From a checkpoint of a small mixture-of-experts model trained on Wikipedia.
Size: 8 layers, width 192, vocabulary 32000, 74.3M parameters.
Below are experts of layer 4 (counted from 0) of a mixture-of-experts language model. Rows are named router (the router's row for the expert), up (a neuron's input weights, with its number) and show model dimensions 0-191. Each number is 128 + 24 x the weight over its row's rms, rounded and kept within 0 to 255.
After each expert's rows: a language model's description of what the expert responds to. This comes from a sample of Wikipedia text that the model never trained on.

# expert 7
router [ 96 104 144 131 103 149 106  99  97 123 142 110 152 144 105 133 179  92  96 137  74 148 115 179 154 144 126  73 130 132 149 131 145 136 108 142 127 159 122 147 104 130 121 115 148  83 125 124 103 135 126 114 134 140 146 164 167 148 117 101 142 101 119  92 154 133  89 127 104 112 115 115 122 180 103 118 184 183 186 162 143 109 134 103 151 104 180 136 127 121 167 160 119 146  86 112 132  92 127 107 124 134  87 123 113  92 121 134 154 166 122 127 144  71 173 146 124 153  92 135 125 105  87 136  97  85 114 144 103 153 142 141 108 115 108 164 122  96 137 120 144 121 117 144 154 118 111 121 105 111 150 125 138 143 107 118 107  91 131 132 120 105  99 177 131 165 128 129 159 153 161 139 153 105 141 137 178 141 127 133 135  98 128 133 119 127 112 135 104 134  92 135]
up3 [149 109 147 141 145 133 182 149 119 108 119 141 119 123 123 142 114 129 109 119  68 130 119 109 111 121 121 148 119 117 142 178 113 134 132 143 128  93 153 106 127 102 106 124 173 139 203 116 107 186 137  80 191 108 112 117 150 109 165 138 132 141 111 131 139 100 146 120 153 139 106 115 107  72  99 123 129 136 139 121 119 123 120 157 137 173  95 145 109 128  91 127  76 131  95 144 101 142 121 137 122  89 130 106  99 104  97 115 159 109 115 144 124 114 108  91 165 150  83  88 146 104 131 153 137 129 156 146 127 136 142 149 151 128 151 136 132 146 152 113 155 172 125 152 151 136  64 133 116 103 142  63 158 151  97  95 145 111 117 113 145  91 139 118 134 114 114 132 161 101 127 131  97 127 136 148 121 146 145 169 158 149 132 121 136 106 147 123 109 121 179  89]
Clause- or sentence-initial transition words and the word after In, such as However, Although, Meanwhile, In addition, In 1968.

# expert 24
router [111 143 141 118  97 153 117 134 127 160 137 132 151 151 101 106 152 109 125 119 108 143 123 168 168 138  87 108 126 157 138  97  92 116 107 141 141 115 118 172 136 122 138 101 150  81 171 138 150 130  94 114 143 159 194 152 157 114 140 124 168  97 131  94 142 144  94 130 106 114 116 109 118 142 117 105 160 173 180 135 134 112 115 114 131  94 150 131 133 127 165 138 125  94  86  96 121 102 124  92 118 119  91 118 114  97 136 158 175 162 145 116 133 118 170 149 162 114  86 136 162 121 105  84 101  87 101 155 100 149 108 133 128 127 126 149 104  71 146 133 124  99 132 186 160 120 124 117 106 105 145 134  78 152 136  86 142  95 103 101 114 127 122 122 130 155 148 171 129 119 146 154 125 124 128 152 176 139 107 168 147 125 145 147 127 162 121 143 126 137 107 117]
up3 [128 129 161 146 108 145 168 142 131 114 131 123 128 117 126 150 152 135 123 125  98 142 103 103 139 118 105 141 139 164 134 164 120 127 131 131 159 131 108 129 112  77 114 111 172 115 192  96 128 166 105  91 184 139 110 106 126 126 136 155 107 149  94 153 114 121 180 123 118 172 123 143 122 117  86 113 144 126 104 152  99 148 147 162 151 161 104 132 107 114 119 119 122 145  92 159 117 155 134 144 107 104 107 113 139 105  75 114 122  85 153 140 153 113 105 113 119 166  70  71 140 123 135 136 112 188 111 119 115 156 135 129 150 134 141 136 162 155 149 133 123 147 145 142 140 139  70 150  90 136 117  80 191 111 142 116 121 146 143  77 126 108 135 145 158 133 142 127 183 139 141 102 109  89 141 139 101 118 153 135 135 143 148  95 129 101 155 120 127 101 166 132]
Line breaks ending a sentence before a heading or list item, and spelled-out counts such as one, two, three, One.

# expert 62
router [121 126 135 122 105 143 115 122 111 140 105 106 140 166 122  99 154  88 110 110 105 156 123 156 150 168 114 106 149 141 134 104 145 135  77 153 131 118 132 168 117 114 141 105 144  90 158 100 114 112 140 101 110 142 144 175 154 135 113 131 157 100 121  95 135 140 100 100 107 139  94 105 145 152 129 103 184 171 182 150 137 115 120  96 133 125 167 144 123 137 189 139 131 123  84 111 132 130 118  93 115 146  72 133 115 115 119 139 120 164 140 102 132 118 118 136 149 149  85 115 132 108  98 138 129  98 135 124  74 130 133 122  97 102 114 138 112 100 164  86 144 135 100 129 155 125 132 106 119  89 129 125  66 151 121 108 116  68 124 144 109 145 101 134 152 155 119 118 133 143 179 165 185 104 157 131 155 143 109 155 133 120  95 158 150 139 135 142 121 155  82 103]
up4 [150 112 121  77 117 118 130 101 116 116 107 117  82 139 124 104 148 126 126  68 117 120 121 126 134 184 150 163 153 137 103  84 140 133 138 109 139 152  98 131 119  86 155 150 108 142 116 152 132 132 117 125 121 108 110 173  98 131 142 143 127 100 132 134 133 154  99 157 174 109 121 165 178 173 126  97 131 109 106 143 147 128 102 174  90 162 152 118 105 105 132  98  99 158 125 128 117 139  76 164 148 140 147 152 148 114 143 130  93 149 128 138 167 152 121 127 126 133 113 153 114  73 118 145 130 113 105 118 145 141 118 161 113 147 191  67 111 107 123 153 162 105 114 176 148 104 149 132 150 132 119 127 130 111 139 155 118 102  94 102 121 131 146 106  92 135  99 141 189 152 159 125 127 101  88 129 166 155 170 115 155 131 145 138 127 107 146 113 107 126 150 141]
Commas closing an introductory phrase, date, or appositive, like "In 2020," "for example," "with Hale's help," before a subject.

# expert 36
router [ 93 124 149 111  96 145 126 140 127 122 134 125 150 150  94 117 152 128 128 116  99 151 141 185 137 166  97 106 115 156 161 112 145 112 108 143 143 135 132 149 112 123 151 114 135  78 166 123 115 139 115 104 148 131 171 169 140 134 147 115 148 118 134  87 153 151  79 106 118 119 114 118 126 185 103  81 189 128 183 144 139 137 105 102 133 103 180 120 139 131 175 115 129 123  94 113 131 131 143 119 118 129  78 105 127 112 105 166 157 139 152 122 136 109 190 122 154 136 114 131 133 102 122 128 101  82 149 150  93 152 106 152 105 102 129 134 100  63 171 127 122 122 121 149 156 123 115 121 128  84 151 126 131 148 121  98 116  91 141 112 105 127  91 142 121 152 156 138 171 156 158 152 144 119 124 123 162 140 120 165 163 107 154 141 114 141 119 148 118 173 100 145]
up1 [163 117 155 124 142 120 172  97 143 127 160 143 134 158 123 150 149 129 151 152 103 130 114 123 140 125 115 115  90 118 165 150 162 164 154  95  99 124 145  96 167 116 133 117 147  86 123 149  99 117 114 163 117 135 116 119 119 148 146 111 122 168 120  93 166 130 127 111 155  91 151 131 191 129 111  72 125 102 131 172 174 130 133 160 131 133 117 154 104 114 154 138  91 123 147 102 125  89  89 130 124 170 107 109 151 182 121 101 101 132 139 139 156 172 150 114  97 133  84 141 116 130 148 124 130 105 133 112 114 124 152  97 125 110 118  75 153 139 104 139 107 120 146 170 191 142 150 166 139 153 125 133 115 135 113  83 164 140 118  99 109 174 139 135  78 150 123 107  86 112 121 115 152 112 141 140 176 168 147 132 109 128 138 153 125 132 128 117 162 149 119 134]
Capital letters and first fragments of proper names or rare words, such as M, K, Holl, Sh, often in species lists or biographies.

# expert 51
router [ 94 135 151 117 105 121 110 129 112 124 124 161 158 139 100  67 181 125 143 124  81 117 124 135 146 176  88 123  89 157 163 130 128 114 139 164 150 122 127 151 136 119 145 122 136 124 169 108 131 162 109  91 123 114 141 162 168 140 140 125 151 105 134 110 166 109  64 133 118 125 121 123 120 142 110  96 169 158 175 134 121 101 136  89 152 113 138 125 120 152 154 138 121 110 124 106 137 100 126  91 110 139  78 125 142 142 112 153 142 145 147 114 163 125 166 128 126 160 104 142 139 119 103 111 103 112 144 166  70 134 140 165 129  92 130 126 131  83 159 125 145 140 133 169 163 109 140  77 126 123 136 138  90 120 131 127 117 108 148  98 117 136 118 130 116 143 154 180 151 162 167 173 136 114 126 130 197 137 144 145 139 118 137 153 112 152 127 128  88 166  90 145]
up3 [108 139 182 122 129 148 165 131 142 128 112 102 146 150 108 159 153 140 129 131 111 148 121 112 131 146 102 168 115 158 154 169  91 146 143 152 131  92 143 137 123 114 132 147 160 125 178 105 132 127  91 117 188 131 120 128 171 135 122 109 123 142  88 113 127 103 157 101 138 125  85 125 158  95  86 107 153 140 102 119 126 119 145 161 181 140  91 139 105 129 127 120 103 136 147 143  73 137 149 124 104 112 103 101  98 118  93 106 122  86 140 128 123  99 109  87 140 137  95  89 153  89 135 122 165 130 134  90 145 141 175 136 132 111 112 159  96 144 115 101 139 138 113 151 151 146  88 138 110 113 102  82 153 139 105 125 133 129 121 140 114 104 103 138 135 132 151  99 184 118 113  96 115 130 159 155 103 101 143 152 127 150 154  86 138  97 170 155  92 121 164  85]
Line breaks ending infobox and list lines, taxonomy fields (Phylum, Domain, Born), coordinate minutes, Chr labels, and species-of phrases.

# expert 59
router [112 164 164 121 122 155 119 127 128 157 137 121 122 150 109 118 169 109 116 143 105 162 144 183 165 159  99 137 115 153 152 129 148 122 106 163 145 109 132 136 146 125 108 103 143  60 155 110 110 117 117 104 136 136 136 177 126 158 141 139 147 114 125  95 160 146  88 125 125 105  71 113 123 190 110  82 159 146 194 155 129 136 103 131 156 105 157 135 109 117 179 127 123 107 110 119 140 116 132 114 103 130 119 131 113 121  98 144 147 164 151 132 135 139 164 105 147 146 104 137 136 100 131 134  70  68 152 135 110 129 135 132 101 106 154 123 107  97 131 140 138 126 121 151 152 102 123 123 119 126 120 126 124 156  92 114 103  86 129 112  96 145 117 144 137 172 136 115 145 136 181 118 155 111 165 122 162 175 140 164 116  83 108 158  90 124 117 137 107 155  94 134]
up0 [ 66 142 104 154  91 118 139 127 122 121 161 145 117  97 133 135 125 115 176 165 128 138 111  84 135 139 152 108 119 142 129 158 119 141 130 140 118 173 135 172 145 143 114 117 113 153 106 128 159 109 119 166 100 144  94 109  96  98 153 142 114 127 141 113 104  98 115 138 149 111 128 141 171 111 128 118 150 144 170 138 154 138 112 119 106 141 133 155 125 191 156 185  91 106 134 113 143 135 138 127  77 109  91 146  93 147 145  92 154 102 141 177 156 113  86 169 147 149 135 149 112 160 127  77 133 104 129 103 137 150 136 144 145 124 157  99 123 153 152 148 128 113 141 137 174 149 135 147 116 114 143 129 101 129 146  92 109 153 126 130 188 165  93 153 128 110 146 116 105 150 167  99 132  78 130 128  77 129  97 102 147  89 122 117 130 154 144 155 121 130 126 105]
Nouns after the, a, his, their, often plural or abstract, like power, forces, services, troops, supplies; also plural -s endings.

# expert 4
router [ 97 126 149 106 108 125 140 131  98 128 105 138 101 122 130 102 154 128 109  99  94 151 138 158 143 128 110 108 122 138 142 119 132 109 127 153 150 116 133 148  94 125 167 112 175  82 176 124 112 157 120 111 119 148 153 170 125 130 143 147 129 118 123  97 145 149 110 111 119  98  80 110 127 185  92 120 192 157 196 131 128 102 102 120 133 108 145 108 144 115 155 132 124 120 103 116 130 120 143 105 117 132  72 123 125 137 124 162 167 178 167 135 120 143 169 149 133 134 114 127 134 100 103 104  75 107 100 124  61 132 132 130 119 114 131 138  88 104 157 138 121 117 122 152 168  87  98  84 105 124 131 128 115 152 112 103 143 123 108 116  98  89 131 136 143 162 160 155 133 160 158 157 149  93 128 141 162 153 140 193 140 131 118 161 147 141 129 139 125 146  92 134]
up0 [ 80 115 114 162 120 142 142 124 119 116 146 149 125  90 122  87 158 101 164 116 137 113 123 112 135 152 135 102  98 114 120 138 128 132 117 151 110 184 114 177 156 149 127 111 127 156 119 115 167 132 101 170  78 121  84 122 134  89 151 129 123 129 110 151 124 144 117 130 162 114 129 100 155  99 105 159 142 136 136  90 134 145 133 148 134 145 109 133 137 166 163 138  71  96 129 102 167 169 148 126 102 136  52 150  75 123 140 129 158 114 125 136 173 110 118 136 128 131 142 123 147 177 135 113 165 134  92 125 126 138 120 173 162 138 186 101 128 105 143 149 140 123  94 103 139 118 151 137 131 128 117 134  89 108 166 114 120 161 142 132 155 156 101 118 146 117 137 112  97 151 168 123 143 113 111 103 118 114  98  97 163  99 141 111  95 166 139 147 104  93 141  93]
Prepositions and "the" before place names, especially in shipwreck and naval histories, such as "in the Adriatic Sea", "at the", "near".

# expert 19
router [142 102 158 130  97 150 120 127 101 156 112 143 143 173 101 142 146 137 112  95 100 143 119 158 140 165  95 140 152 158 138  98 142 107 103 165 148 126 126 167 118 114 140  94 155 116 171 130 128 144 129 109 153 126 150 142 166 124 131 148 177 100 128  99 155 136 106 108 100 133  99 122 120 166  86  97 157 142 174 146 128 119  92 132 125  96 156 122 130 149 156 126 126 132 105 152 138 108 109  79 100 152  94 108 124 127  91 145 156 148 145 122 159  96 174 132 145 140  95 126 148 107 139 142  94 101 151 160  68 104 132 136 104 114 151 148  92  82 161  99 166 147  95 149 135 102 113 154 130  84 153 153 113 149  98  94 141  95 127 110 110 118  86 158 123 161 128 136 142 129 129 125 166 108 134 121 159 127 121 178 139  82  93 152 117 155 131 153 127 161 116 133]
up1 [155  86 153 132 149 114 134 116 137 123 141 141 121 182 119 117 149 121 150 121 117 106 123 128 132 143  94 127  94 102 164 172 177 135 130 121 135 108 113 111 145 153 117 109 151 129 108 110 105 157 130 155 142 157  84 135 172 106 141 135 128 138 130  92 175 162 132 113 154 119 127 127 178 146  84 116 114 138 136 160 189 142 169 191 105  97 122 121  86 117 144 154  98 139 174 110 120 169  98 135 129 132 109 154 130 155 113 110  84 128 159 158 163 128 143 135 112 137 126 133 136 139 159 135 144 129 136 142 105 146 144 103 134 102 117  86 133 150 108 108 110 129 146 137 167 173 133 157 147 113  92 158 128 128 106  83 117 100  93 115 130 140 122 109  62 132 132  99  90  91 162 128 177 131 147 106 183 151 137 131 130 139 144 110  94 141 128 113 117 165 122 109]
Dates and name fragments in biography infoboxes and people lists, such as Born: 14 January 1962, death years, and commas before American screenwriter.